Below are experts of layer 7 (counted from 0) of a mixture-of-experts language model. Rows are named router (the router's row for the expert), up (a neuron's input weights, with its number), down (a neuron's output weights, with its number) and show model dimensions 0-127. Each number is 500 + 25 x the weight over its row's rms, rounded and kept within 0 to 999. Numbers have three digits each.
After each expert's rows: "comes after" lists some tokens at least twice as common just before its tokens as in all text. This comes from a sample of Wikipedia text that the model never trained on. Tokens count by the router's weight.

# expert 60
router:528511470454524503481461494496496496482486500497515485485439537536461529498491499519525512537503531494515526443502465507504513505461431509483490520512510513529525500505483493554475472524509482495522524497453482487463514540487465519462473528527517477526522527530499515465507513457438505511484498499534515537516499476506486523474499512478529473483530490516492454527466522514534475505522
up0:547488466472494488479535486474496509544492510519530487524492519538501507511516490455503493489495512534471529482492514510475485503540486512516509504474453494460511544488499458439475521517569501478485549466483535521507517509528543484492553535485499433514497504528459510462503498494496480499501492510469503500508490469509470488506483441512499479446493498507538518523479516527477499514474
down0:498553495497503498513477527529501482517550495476460511516500495543486544536501510507520517476540482525492447481550466495492510507511499455463480461520487528491499506472490510521508461479430534526516464507511492475488513518486484509481499471493466542518458523464492487534502531523489494526538495521521544466517489536494498466523505506499502500549506523452447498469507518520478476483514
up1:514523512537517521512504515509472487493480450500543483497522517482471499521497479536492479468517511520494512485494477516514478525473489515505483517497516523505483488507552532507501501475514448508491464488509563500463516548489512511476505501517510492484569481488498510522509496494504523501482497451471509459535458470485455505443503538523462464511565485464501486535436479521514501464513
down1:479529516494462491481491555531522499484466544496441506479489464501525503521532520489518526505513497478545520512536540495454483533500518464481526502465489499520489481466476497497503487500485481442461520487496512498491494448525470508481506468468468525526483510533480506461536514494482518503463531529465505502487528485519537529537532482493486483500486548515446480484492503467533509526461
up2:489445474530474483567457475510460527499518497532492518510471498491495477460500513550500511462502477533497507522481502538530519533461531470528469486517522467487505492484511521515494482504508520523511492574553487503545484483471505513521495503481544499505497504467521471451461472555501514531478543517450545494520506488513505504516485482503493499486524496477487487496492489462473515500492
down2:478477514523518478506514470509520513461509486495497529524485506487516479520504515488504534547496471508511528501472487530536499506458462485539457456538517468489494532503502487457510525527503538544528459495488486484489494534508465488503460501533521511459484494510483436468487509517500489519466558498466513505540523477482516537484495485479507452427499485511519468504465538493536496495510
up3:506507463507469503501470495532544518512521525507467470513459513487538534490518473519528483486490499474503533488484451461491493507533440497487520500499502491486536509515488443552494515478508531478472508504476495494478503499511503475521505505527483528465470560502487485489483501509500542461527521500481476521512468539500498523490542466470500461526476498492507537531451520514508419481470
down3:525505495503494477453486482524467495510511499492509470502523483538535472456514469475523507499489493522477482506488485510451516534517525550480504485515517473469502471516520499477538539472482508472526501484514481486507476524481525516505536481497475501538531441463507497535535525506496461562496484525492533492470493528446479500495449534559490491503511469523484491454517467527501548515501
up4:423529478498505448467477538526498520547524488506503523504480481511504499476540513498463502490490477481523507518500523491471512500457490506549531452470486416510469539509501471445478511485504531491471463522512495522499504500500490512445476504493519476467545504496502516530527478532537477484513509481482496512515523502519517516506525480503512550455519457520494503497533490487507489477502
down4:539479527487488497449504471499436512459510524493491512500467495498547473520463471496512525509544484489474508494498527467480522483520481490540508489491509490490520493478464514490495493446545503509489553504468481479529518508509490483477476516490514531525534496479532520451476450485466494471488474522515453517524465478485513482465512502510534493516478513483501499522488445434505483464465
up5:473478466479483532454505480475542526529503480513509482487495507508497451505501504485504498513526505530482509511476505531548516469489481541518519488520481509489531480492541454543456459491500543471517494522513489491513504514548471520495488530491540489474439543502527459519502456454511491518489477480513494490561468462499502507479504448485534480538514504454527491514522504490494515523483
down5:516535492471518478521525516510474507473488460485502500475475462503478473472496499495527517524486499482529547543531520517491471466488521508521475496523535484573504515489531515472494509489496476489500560473477553492457499512515517470504506471521540520455476496520463530523494501524498544473525475484525464511550512500557467545493476505516464486490516504521525509494463519477465488515517
comes after: " |", ")", "\n", "---|---|---|---|", " information", ";"

# expert 51
router:510523526524509521467490520505510465513474518472471523468532518517508494517461474517472548499507523518526523499470501474455533460526548499475513528517465476522515487516493485509501457523481550498534515481494502474521516513464483485495471527515522489531526466524499534498550525469486529463474465473468489463518539487509541462473504535491475483462459511516485473481469505544524496524516
up0:484440483466524491508433498496475449490512514525481452518485446535488477477510512453475518495516525479500495507475450520500494509539505476492488478481501524482504475537493504494468502528511497479515511532505489519517476516534495512473544507514507502506483459527477493467483497566487462530493542496497512593505512492540524507540509468466489476511496516493514473492512476501470488499498
down0:493450472520508519453474480550487510571508517538543494485533515495519501480490526558529485505529481460471481518509541483501509472499487513501509512508507492478484497529523504485499448497489468496538494517492515499502505476480529523539527501477530507524515525551524469462533485505508492446538548479500525493511504486491489522471458491525506496520487507492458489519483563497477494451481
up1:499507515514533489492471475469507485450517541514494487499492520495525509517497530540497510495514499533456487439526481509485525489513514517507488512489494508508496465482480481490445514498500521445499522513505512460520512541532491445453515531486476509464472507489493495519562478472487522492523524549512528530519504433482503504472497496527516537457495470484542505464513487519463535553502
down1:543518502535452491540526521494487506473505486490533513497490474446547461499491477535493499506492451504523485472533495528472509443492527524467517540479516537503480474522485477486479537502532470489506493528505533510514502482517469494540490510486414496513531500497480501458492446516513504520490539463491486507467513528494454496504517533518493484510488531515537523532524511498515525473488
up2:486483499499487486454494449502498520462514527534502515469495564487457503455468516477478501460467460482512508488414501492497507482516498506475468534520573544518515519475524475480507506441504510476526482512520552484495513536489512510498505503493527513505476509470499533498509479512519523478525493542481488511503504482465487527489516469550480479475500509487455506518497495472518522491476
down2:524484493447512481491518521514520460477492506547490489545481520504488479483490532518499502505486503503527507498531432492484518522492537440483501504490532472526510454514503466503497520528457530490479476453509479524507497503474537517479534490522518544497494501525522491525477535506528475506572525541500512485509508488523512508476507535503511544543477476511456578491483489506472503502493
up3:493495495511500476536525501498496518522497521466485503533484488525490467463436522528505529496533546472478529520543487550515498494470496474507501456575482532537509545512542503534503494500536568491483482479478529509492486510475517509493506486529479471533510494470487454487491502520511456462488487516520477490492543490486495488480492472476508466519510474492472515493467497452530493463512
down3:508522475511509510527525475446513462487495466499466499528548521495535540492527480475499459517467482508514464518565513482476476481490485494455477520559489444529507511489484488493472538492430514489494511515495484478494535480500491476518504452495492485500522470468564522475522519527484503500459509517498488493500471500519466512474506489472541511499494517539497519501526477468498479537487
up4:457491494496522502499521507434476466536479545547516465493510460516543540486515485536485511459470509480504462475510486503478460506543432501518522515460481499510485503503525479493516489454456478538514496487503508491498473501492497501518496492472546487477460523469503552499530470525478549508493537521521490487490492541493493474490529489540490492502482488520523502478491474533491473482540
down4:507505476509545499500496459482495514532495520552480512543508558479518519494487505522472547508433532526534520531513469474488516469469460517497519512478536502504513472468528477541473501480483503488512515474524512484543487494524515486487537476493510526481496522539536473543507480470485452513497524482474476539509483543452515496497547507515489490517478505548507508478509518520468493467522
up5:519480544536483457466513495487474489438519526517498525529548485480495503500518471517497555492532492510487506525487468525535504507492507457514546498470501492504516480482478510483462444478458509453513513520470515504464492506512498480494538508523519538508500505517459501458487477470495524498490545515470499510528494464509475527493501493565527509465533457520516470470546510523503513509476
down5:486513518470441540504513483517465532543492481511516502502452489528547490501495509496463470558494499493515518491502479454510502490476501487458562489503529480504517492509471497476501512514515488547519532443496502487518501514505479528466546489499521513483512480478470502466499499488468486498532541492471487548475548486504515492507521498442493500526433526481521481546533498493497476528499
comes after: " |", ")", ".", "---|---|---|---|", "\"", "a"

# expert 127
router:522533509493522527472533533509503472524475484470466529471489519515534483518481477529474530532509527533480531529474537470471534480533527487477516529497467468531514475526524469466479475530474528518531532472531501472526530508468511515514470529514516471531533468529484532482530531492517508472472474467483474469527529507498528471488530519470468476472475525523478474499491511523519479524510
up1:466446490504535489515550524486498474529488494494518511475476515519462506518490485435514468526470469508486476497557475537529532504453479527515505534453486498500499525511490503460515512509483500494493529506491510465487492513499477455496508518492493509523449514546512487490449539496498521558545505514497533528467472511471452515509518487506561493515499492534520484503515454491502498488516
down1:486516518505532533458551521512496526467474510508413510531507517536461550486481508470459461493468496538476502514483513503505484493529529450499515480505542505470501485514465462489475523493530482473473469489526505467507470481500524503514478512482477534481530474451515480483522488551498507490527454516510536498460476515516510485457494532511516511536504504478504515521517498514498480512467
up2:469498512508509474495509499496500478520532481506500500525523496488473492511507450460494459481536551507514456494550444497508487501500533467521480530512506520494476464518502504448509488472515471522449538444494518470435479479473486498485487488484502529478474528487502501477513449473503490543516527558508486527498471524499478524491524513500503464488540504479525517498465474502499537519451
down2:495498506472497484492458457516547473465505554556490519474515495511488457548520496490528461482518529493508507513522470515518498526517520558496510493507543523501500540489532517488532506518488557497463473537477519535469504498501520462482498515491531518523514505488547490503499508517495511495500498474528524467494527518497544503456508500516524475480490524528473455529534485537537539469467
up3:454478471487512472505486550531450521493512528484504534468500501472559507535492525506495472517470483505462525441520494569496508515500533515510495507522508496486462464509530479507482551530513473513501446502508457508477503521482449489485525494511515512502501536497485475494535453490497555501535521518481525544476481535493504481497496533500483492508467489475508498507490538518463478480507
down3:515473496499458465511503517515448506511450538503488472464496498499511498403539487480434453519518454489519536494507503501482489512519511489520478505486534503474494511506520530484503487500475522492468507489496529541527491527465490475507472489470508469531479493500522459529538542498518505539487529512494470499503524526473502507523514509551522516504493497441507530445497527504505506504505
up4:450514473499511478473481488476517509449479552526507494487531499489458495551495527521438511479496497524526527441506490544511493507489500513509520446506538492477530496540526543531508505495512561499463478491480508487524530523484540503479491486548533461492521473467534459498512461470510498526503506496479488525516470480515458541511494474503478517513499512523480505518480499496468505524485
down4:491455512534493462504507465531507518489530514492568488453495473482498473503480508492483481477518526498541442489459478473478541487565504531523483518520517477506473510494518516506488506470528508463537496508504491543501500498473459513463444469477487508499490496506520518540455451490510539508523494501513494500540524505483494471493476541441490521536493509470487520485460479505484502491508
up5:482458486496497483526518495490532508476538503496504486537509489520471483516528530509565467483481506492533489502471549516519498497459517491508473514469465496470495467515513500491486448482509457530509468545537467491480437442514469541522499517486471500505526489486555460497501481559493508471513485476482502553482509503544500516517521484492514489468513495484527473519490497478484494541520
down5:476512506542532463459514501504502515520532512518488478515486542471468533502528439501478443469488516511527512518504511528533490525476455499531486451504513533545451492492525478471522503525459503495472477473490515504504482500539489504510478498487480491504506484472492478515495517496480510525501524515504508491527560524482499446464505507527521492527486522488469504539502566524528452535463
up6:475483503482503499505506485495511472482525509513497499514554516506486518500511519513486494535518517519510504441503491542492453509500521473549454507507552474463447487504543519467494505540514528482509529480483512496452485532458547505489515521497477483470528530483514454522496530531476525559531550524481525501518503520512504519479491525500490498446494501539522497495556527532519517516517
down6:479506513479461495477448520527492502475494523528530474492522457526497469486515494493478539475512488504516490470529486513514476524526490506521469544509510506500513465449472522522494515488475519514524522527500503538485509518509471520476539539513481503473540495481508436548565476496501499518557493519518517481552480546517500521552515518508492481464532491451475532512506493487474500510526
comes after: "0", " —", "4", "5", "6", "3"

# expert 4
router:522528510494518526472536532508497474518472484471471530465483515516530476518486468534472532537503527528483528531471532475468535480527530484477516523491471470524515474526516470467483469531474532516527535473538500471524531506467513516515471524519517467530533469525488535473532534493522511473473474468479481465528534507501524474487530525477474466469478521521477478497496514519520481529514
up2:520504516505516488543498462499535481465532522505502483523518466491478517514497538472521499527507472501483488472504461516479499503510503503525500514522483550471474498478508522569479492528519490524447514503519436491542496493490510493482498526513490465525498495475511462485502459512494493473491474559537478545458430447504479500470492519482475498494486474474517500509521470509510443510536
down2:579493503499527538490501474514519441443483536522487502483480469532534524514511508514468493507476514542451484453519528465492488532504468493544512499446524520522460498511499497521525485494481508530468506501498523465521523515506484523534523499493559490530490515513513511499528488485479485479497475557523505482483473502563507523486526538529496513483495523532466478476505494489498507506495
up3:488488487518476465525484468472518486504500488497509540541490537451508461508473522492499505540470513484535454445523467517500481496487486452475514501498490527517542446501517496536523514513531454478491449523507460466536502511507516542470507523516491521479496478498491485496483491496545507495521489544527542463478506497487467513497471507510478456499534501519507535445493515520533468489470
down3:518514517516489526467506469470484513493502455498466487493508505508506547492476546498508507505509496510466512489510512506497427513524530550498498535479449458513508525523522459510411514478486508472523513478495500473502511478489544458530512496523489458518497463488530509513446465509523523503539498502541484515543488549472516509497488500499467490483463516480464505518516501504496477485540
up4:493495488515507519484498437511483486493523543534525461508506527484492497507555476540529484456473491463489516484537544543544468478525480503532497511528503497491530487491476476471509531498515502523486463541516496513486459554503507483493489490517469527522530485465494514492474440475517507530530500532479508531507497500473514541486531523495505546495497482510500526475513525464466547455494
down4:490495524495472487519545535493454450483505482504523522514473475485539448515489488489490483497502531515470496513511528496481482539469503470500536486506479491521448496554492493476447533496489519483502505508514489550492484515522474503458499523519507471442501536504512477511512499483489513503499468465535515487478498570439480493494492438555525504501497483493502484517445497524514518515501
up5:464520456505548503489494480473507495524475482562524527487509566525479451518471501503475448496522499503493498523500508510472496500501524553531490493514530514458513472523496507472522513513520494463504513501539486500426503494515515509493537458501508530531505450497521508492469493494464524526473522540506515509498511489487510570510486472551466504495526486490493483478499512497549472486511
down5:523469497506512529506495513447473490484530527491490503527473496520503490540518497524477491496488513466470473505486469490516492472434584480502461531497512523481506504518482511509489447531481498473494486516491528458493517474508516532503506489521511551492483485442488499504509495468485481540533507503496525529451495488489461488464501516493465504436513500542483534506523446521525493486463
up6:464509496541473476506495526503491531466539478460481525532493486508508542506462501517495534455527519495542463495514476493473497447504513483537525520489537478483502500477470486499501494515488484505439479543517547512542492506516497442495532469481511494542483508468535467497486483454477513536493482497490516523499529509455498510495474498525512459519504495456532479460487533491458515476521
down6:479534500472529490513520514553520497526496487492490487511503494506489495523524472488474482439484524487467494573466519488466477484474523459435459514464509558487461535509480521457475480528490510483471514475521483471524498500515535487504490478465516530482499470517499469512487493485520516523512534460482484449507515486452499505518515508490454493487526485542479539530505489512496491517468
up7:484507514539539490522516483509495530510511541475487490465505528529502518507499500517461442539514505483509499489479459484533494483567472518499469471492548554459504499502515516496512503528488504511512499523461548515491491522493506506532524490514463506518491501474531529485521469491496461535434504492484493537467479483473507513490553492529470529518533500485496500514495474447469512448465
down7:493470531520509514488479509491499521481500554508452512476517467503545544541495516503509515488523521531507498518491480488544522500549501468509490454490505508511541502518487537502486504514499511451541456521514500504439564450511509487492504436483478480510475498485540479486479473521504507486479462497510497475522508455465483526497458494522523480444546489489492479475525488521512488516496
comes after: "0", " —", "3", "%", "\"", "4"

# expert 78
router:467440475510475524482518526486503474514480491480462504464505476516514483513525468495490491472545515539446535508483488460509540501524511506488460536472499474528511473495532487482515529539477506526536522489539490498489545479493515515503501516512533501505537499535502537543519539497462497471461473458484507501517538545464522491458514501483500468456460527506480470489482532512488492522518
up1:495468496544494474488510483461510464519513492496523435479499420518506521530541481496488483505499504494489496478520485547471482524497519517486484481521526433508500526473460532507484508489513467534525498509468522491480535513471493525513498477475476489466461521503521506565510522514510506519514484497460552561476498525480465524503475478509481502490497484445524475529526503487497509504477
down1:495516492520530494530488502527472491522511565530501514468516509537497459491515499505468526505496512545442479517530528479484474525536507506496535499547493495523543531506477461505478532510510490492504497482523492480531523521510498512526544494460512513478503493477493501477485504481508543469502542500531481549536483465522471501481497501462491523524519493450493462426509488471501532511444
up2:495461484506505509519529485532508491544516492482475469499546516472494480509559480529507503469536498512432479475484466473550519490511488485490450491466495490494489528440519529531476499538500485492523453524478481491500523462484538477524501488503476507492529525464533497506487469496465505562486497498548531526502473524478439485479475486480520482515492474493478492502498527491509526494530
down2:575481473530529495499487521481502495484497469483457515509494498527469488537505488500508473461522539525498519485480467518511531476512536486493502539508494494493500469480459510520504503545504519469507483492530479495524499491505452496548480515497479496526472473488549505473491565466507494524529512474532487480481513522502509506501488548481536476575503463551553504478504485481468519472501
up3:500494470505460526540540487483493499534520507496490473524558433475510496491487533536485464458470541497508446539499516527530478450472525504572482537474522518480493518507531470510519496497498533522489480492491537457545475522490490486495509498515468532517483490503528492518518497542524456489487530480531511506506513521491504505480513462495507511521524496524526513470465510482509462486523
down3:518516493484481469497509503469453502504497494519489500504504491516491509503508480449481479490494522496493530528491501506497494520471518479565505546497538539476512490491511466515506503554530482473450502498547520503453494465524537525491537515491507477488528525493464470497504481499492497504486495539495538530510464488502444448430529497513567460499531476472521492490483488528523510505548
up4:501486490503506467494522516478486540492487514512549501502511532503487484466503510481517486480517488490455475493472477468511473487510548526567509491471483500501458472452523510526515536529509525527521514516470491492495519511509500489513565495485506509507510525498501470482489523550463464534488533526493535579533463542483445475457477480498505455493503482476502529527474505512494488482512
down4:461452495526480486424478520504519483514529495520490508503472529439498488512489511457539517454534500476506472486492489520518525491506510522506491528510528494540474511510484468504522502504480464487486523508522519494510547520517462533494475505471522502507464551538511442481518482481528496490510484475471516526508525481495523490496495486520501486511529484504541519494567542533514507558539
up5:494466516454516476505534512529518500515531530487515500508506480523517538515523497464492492497511530487483484484481540504492541453496471512505506506466527494500541467508490495555463585458499507481519496485541513501460467489510463482428540467500464501455504511510511496552487499493489473543504483484486545517490470532490489494515493491528527488490515477526520503518528466507489527531513
down5:503472508502532516527488487529520510528536446502488494472532441520481465537527484514518515523491513524527546525506526495528513470513492495499462486447497476480503484492522476531456520526496542502532465504488485521435486533470480477513509504515484506460449477501428513447522502511504496506464493498511506509527501501472488476487507496522443492500495538522521483506497464506528505453501
up6:463502500512471517532489495551507502516508532513509491496465483477475467487506547459514486476490495490485495506472499494535487510455511519498473507444491494514489511516510510512504557533505545485495529477489548520490521513489511504546527504468502525492526561525496473473485486485482543494536511471516523514506498530466468500438491502475543478480501458483508516469475443477440473468497
down6:512497511485490544467475519509534453486537524578546495558523506518491440535495500494519492478499492485440533535491469508499476533535516455486517529494503461521541500510476479538456481533486516470477499518488501490510491525519507489484479563495507494496522537516494525503493557508473535493509512508502501513495524534488489501511482495564485498534483502487506485504472483512475497500494
comes after: " c", " the", " C", " con", "c", " a"

# expert 93
router:522536511495521525475537532515502472517474488468464530468485523515528481522483471529477532529510529534481526523472534474473535483530531494471512527494471472534519476523521471466481466529474528516530530470531499470528534504469514519518472524514517471530529467529489530484528531496516513471469472470478476473530528512494525471487533524471468471471470527521476472497490511524519479524510
up0:531477533482475477484514483461461477512471530509511502505482481524462489502494519493504476514472481536495520495471524538476487493500472533498477506513521530523516519529506508500473486480461479527513519496496471479503529506510518464459491525516513506485522476476559460479529434475499514571536499510467495479547496524471471519476503454493500455566467471474509524508541508498509516477518
down0:531516500457487524511475528484491470558489471495488466503468494486484502505493509541485501548485507541510527537510457487471510518481495452530501519470499495527538516520486536481506503562528446507546497527508505450507482493499521502487511541488521532467494509507487482488501508467506545511491526466510469508526494525522521514487466480512473542529514515470489484531539450498531450520473
up1:486485544461521468481498503473472465523498513509478508508486531480465491474488514492533468503566500464504495477469509553509503493510471519535481528518501481511501508516499515538460509512537491456498543507490500508473537466508498496467496525439544496475470493557458477525490523468532463543516524517505514493522455479471487515445508501505483519508483515512496527534532519487477507477467
down1:458546462515524529489473500478520501523498517506537489513486530477473462502499472499462473489471525491520506507514470511531500502509482553539502543542537526482484549516462549517480484502496528529494464471477508469537473486488531516471507495490490517445478464500492485499502469491453489510527494527499500499511456545512432495496486515519457478544527543483464504499501504520497510504502
up2:519513520468477490525552462466488499472484523495537477544506531491524497475485472452510493477496502520531490441486516514510500503453500512478523523536488501469485520482468520498502492464520467489499507476503482489539520497485477506567462512551498482469509541471513475493538483521477531429521499519548510514488513473525490520495521511489485526521546495510477497487496486491431509474502
down2:539467508489555521487534472518470534572500495490530433504496525542485495497485506514526502501524553511479494499505514464516460484517509505531524453513500506493503444513520552527550514507453500481525480512510534493501538521524475494471513474514495495505475508524492519533471489515495476521494517485466481490515508490508538508490532499486489472493473430539488504498496512541532501481474
up3:513503484521488479468496475499478494496506507503524476492530510496527512473480518450541462492526477554514484503511501536504506483482528532494534482536513546498501478514550489479469496457530506456488496518532510468471474495543512509499528483482495505478476476516539502500457479505517480540539475511517493524510497522460521531524453445534483496488507489514510498535443583487501473524509
down3:500535491481507541489528521495484543500492528481528476546508502487433494434462540518473474505493502507511502506533481482497532498524509515495476493554491464510502507505451524502541508516508543474483488537487487514502520534471500553520498487502520522522459446531528496513504521466510523492495497452501498469503493501495479513460496504469512513464478481534472480494466476546482439510488
up4:497508517501483509491495466489553510484492539518476459502468480499516494490512485493571494504520506514564446524543484546482470510508477472486517525523502496543511483492514499534496508528534558506502509504505450481446486495467496488522513515495518496499501539518491471526466527539472496543506490465521497481527488515521436475507508441490476452476490483515496498512528517494487529476500
down4:499502501525548462483505497487508476535540506478504517493532466475491469516494496530543521504576479545535477489485527493516471473506502575527495481465527568509479494506493527525500481486529522490527497519500501494476517495525467467506498493490504519520504491472505452468533566522491509491519491481478520485468500482525497546500495541511508469517488520463530525509475531455474496510496
up5:521471502500496505448498499469532487443518480525525516478474480493498506526492482469536494488486468503494493537508485512521465519461422484535500487527518531510511542530504493470493491486513486512521508567504454494484503556525498546537511480488495480525496450491496486499511515480477501537528515530474542522511465506486464529508523521448494497497508510500560508531524508468499517474525
down5:510496437472533497490486465482540517502520497539481515485522508493438458521459492538505486485497546484498478522496496481490498487473471523514514503522508487505420493454509508535501452502527474502481518528495488506519487493504514537482502470506506488499511491525526495538550523470480537543521528469517507544486470486478489544522499526504488515493495485564515534508457509482462519479523
comes after: "9", "1", "0", " United", " November", " September"

# expert 101
router:544530494476485520468534537510480487535486469470480516485516535483528479502493495519467532515542511488516536527487529474489531462519531485509514531539489474499515455498538458474515502502468463528521551495486524474532515474487456504514499520500472459512537472519469535499541533476517490492490478476462466514525531480484502480474521518462477471499453519491485473494502490514541458510502
up1:490471518502499483492477474471545510482471532469547487481514507502495525501472552497497496509497479470486485492469494482491542473481546510490528485527514475504498505543451536510533514504526469534514537481492514472534501535508480494516539472541486531485515509495462487534507520510497512460500486484523476468435467505431463519473509532544493491531509514487525477495469457489530504505536
down1:500529467480482510473528490498499541501498492497539488500498533516503465487476517531504524487487489475448465522519535487527518501504531485508434532483471481493515511500499503495477474541524505535542469447479501498484575446506493478532513540503469554474444459496485510546491478522491487484514498478494493493493513485515531486491507492497478536535469481537473517535503493476516466469488
up2:507495495552536502518515487532493508539479490493473465519472472486509517534502512461491519521517481505539533530497489485524502480468521505498465482516490500517472480480493491526450519473511516499486511513472505521502489526467413504476523527521530521501510504441448430494499513491486485514523518496467475571474516526504484515486531500477486496496539518480460513466511465533529498535509
down2:469510502524488521456498475547517459453497503453493497517502529510448486455533519494495465512498476504531489488494486510500457466498476474466548486451506509499538501490469488523547503497513531529497471486458518477476530452510526546509507507475471418514528473490519500512495514518498533473511482519536481526496486486490483462501513494516486531526491488534485496490483527481478530469471
up3:461476507470501485518491526459513498484503485505510500531514504495505464489474456510481499492523475472494503467511521525552514503519443515527465524547506515503484488520496515479500506498512475519493553508446501508519468476552466483464495506477501527456487532478503533467524538490486495535514514510487467503514490500500408489516554517486517499506495537491526481485556459520502483506459
down3:530507532489489526493550520540475501507523491513480524446529517545515477468518474489530508491481515518452514493498528504513493487489496511485539476544461468519485507474527525508520493504490455494533521528542459520488498536510499565540499495557500482495519505500499514548501456413471518500478512471479481494465492511507493504508493499508525484495445493498521476500479472527486508523476
up4:508514504488465489512479481507549497486491523500503489553490536489497468454502476500508500473520536484540536507515467486542497518468497490507523520465495456467510539484482531534483509517502519528522526483518513498513500500480432490509503425495539507498529461502436489565488484500473501493519501507487524502568502462533479541471528483513498467475495482506497521507539515499494493505484
down4:552492468502443491540509504495551513523522461494504498484492536497428532493528530513511474485488477494501487460489496509504488464479472504518497527528477524523494482493512484500503478555443516510524527524516481496523467474525498508485516510485473527511508542486500538548503436517511498510478479569474536480474510509475520519545501483476538502462522462492508499469517489488518483500493
up5:493503480489487474484493485512516519501511501517495520490543505507472497473514470552488505512527532544569515483487535503443509474489482507520511485535547508504515472483490500490516493478486434507560495518484518474509455523494498500508483465478506529483508462468468483461486465522519502500486521495492524537515510546530505539479453492514525468554495495504492444446533495474521488507522
down5:503524510466484465458520483499498555458492510495439533499516526500495514499488504454536510516532485496484505542540491519488506504496476487460491479525476481508487477488474481529530535519467542511469526503517537534528519498446512513534491455502500457541503529485531480458552552485492470528514500493498463484502495517491479519523525518529457518530494486501504511508525497487482467448488
up6:454504520472498524513495476462528482500480480475551508477544490485453509518498478522430516533483541472528538506526457518511548492496504557465522524506500509498491535516496520484501503499483471496487522564503502520508458474474515478480516458478459471523530485500495473523486465451484514494515524496519529480534475501476473512501514520535455491493483528515482538471496518505523475509503
down6:524471520540481488483461479491515542476519485502511503471487511544475493499528478473495497479544448466478484489478499489518477504490510497505446507481518497516470536468509479497500516497540508540475478460537530510553532498508467523471515529453550531472540478529499493533512479522516465499511474493480556486458463519471491504483514466498471520470498482471481528539511468512512489469489
comes after: " ", "0", "3", "4", "2", "1"

# expert 115
router:525539503497522526471537534509502474523474488471468527471488520515533482519481471528479529531511526532480528526472536473470533482528528493474516528494471471532519473523520471469478473531471528518532532476530500473526531505468509514511472528514523471531532468531491530483529532494515509471471470467478474467527528512498531473489530521470468472470474527524475473499491512522521477526513
up0:501474506531518482526494462510462551506482480539521503528523465499504490517474464493534512498490490471535523550467475517558461474509527500520537499472497511492508523501486522499475499477539492501494493496501539522456556523503463505485540480472533504512506506483501465487470499530528473490533556542518508504517493539513464526492526465528482478489519441467510501460523462484500478509501
down0:516498520480491488518481530536493531476547499502484458435493493537515507515475489566518488479467449522509528495488532520537490514501498490498499506492474508492486510517486509525524565524484522536476485532446492510495543484490452474485507447492467473478516484532461516502521477491503478521521517481525476510535488507444503522499502480465499506546512517497517523535474531496471529480538
up1:517476511502506491488467483483486501519511485526512524466494499489480561498525551515484486501490493500481459447512502535517479521499495532519507485502500492518478531527525554512455488535506496484454511508471482518511495510508483498567506520488504512435498488519542447467499497483501474509529504506452470467466477473516493511557527499454497535511522454525487533457506532494528512464485
down1:519500472426504496485529520533519524529536495511492514489489533488531487520494442529479535538495430474511519486484480500508482501518508484502545517481450540485518514489485547470474492486494518567453494540467468512505503512492456471497508478535539490499494493482477500493492523543506499505470522483492535487517490483495506502540551530472479505513464523505508495461507509499533506494537
up2:478488516498524505508489448522499503490479501595531488524493512531520536531505509467497486479496520497533482481527463537541470490464497464546506513480518516459543471499483526492511529517518533501492490483503521477485480536492516494494509518479492519514530475467495492515522500542474483518499495538476494501497529480504466476470506473512532546469527478477473535491497518451508457446453
down2:494487502497509478522522515541491501505540496489507549487520513488444456513469469525472459522485513518472521485531553511494522518513485510473543494479480512501504464495491522539546454480512493471496495551479495519558554509480459513506476508478509523570511453515506487510505515512497445496480489528501499477467442538503514482512491510510503475496516460483509512518524522492480531530509
up3:496518496482499481536548486482522476581525512501466504489511506494503516476522501475494483538504476471499470502494502533565500517491471524498506502546517527517506524462469524497486535498492490509514504501534454514536481501531507481502483500488481523472441499500443495547485483500483500553558549477525521478453521527520495521497463508510507517544530487506474464510531523485507488520485
down3:530491483469521509487512463512488487484494455492509456511511519507521519532490555498447513493490484500511515497508495516515497474520492491482522478502542474491470511486492522477556484506480491536450510454461449486460480521512527488486452489522473520457506565479513490542476527528507504509481516472534493521532478521475454501514545490497493499484443480477541450487484535500500494506520
up4:507472483496460506525519472468506539508506478488503499461536509489479490505504463518469497492484544477488557485522464546481523549514484480536502472507465525512490455502484476503526526481478511474525530517537506516548419510501514519488510488466478509484503517491503451474513489525498476476508538488511559522462466481498516490549488511532533514507464497501497513483492506461512545502521
down4:502467499465553463515520471496519447487498486475506467478540515447502489546519482533507481521505464513512490550579453512503495504503470515508501531488496467480529516483461519488500513518488490504511512479528537505481542499521504501512504475490482516525504492445541510520499502492457475456511510505462517472522490486509511505476528548462509468507467502481554477540479527495522518491513
up5:532479537517500489508497451495477475505507498546524513479516549487508485495509497471494513469515525511485476512506464531487479478484510537527498516508552513483504506474505498535480473523514486510508505545489540484473509529477514569513485439467503475466493511504477499490483508517528483523526488478505502496460454460474459517485496494548515513513461476462508461546525522510522461526435
down5:485489529511505493499489535483500526474476512508492456470438513546488475520521497486500434508530574469507482500491497523520475486508491504463483481514502498485516446480528540473513485485515486491482548485534470518523491546530534524531499512486522531512509470509496511489490524544523503506551479518532508474520518468523492509511487537505525494480462521540462508519497500469546507548474
comes after: " |", " South", " to", "final", " first", ";"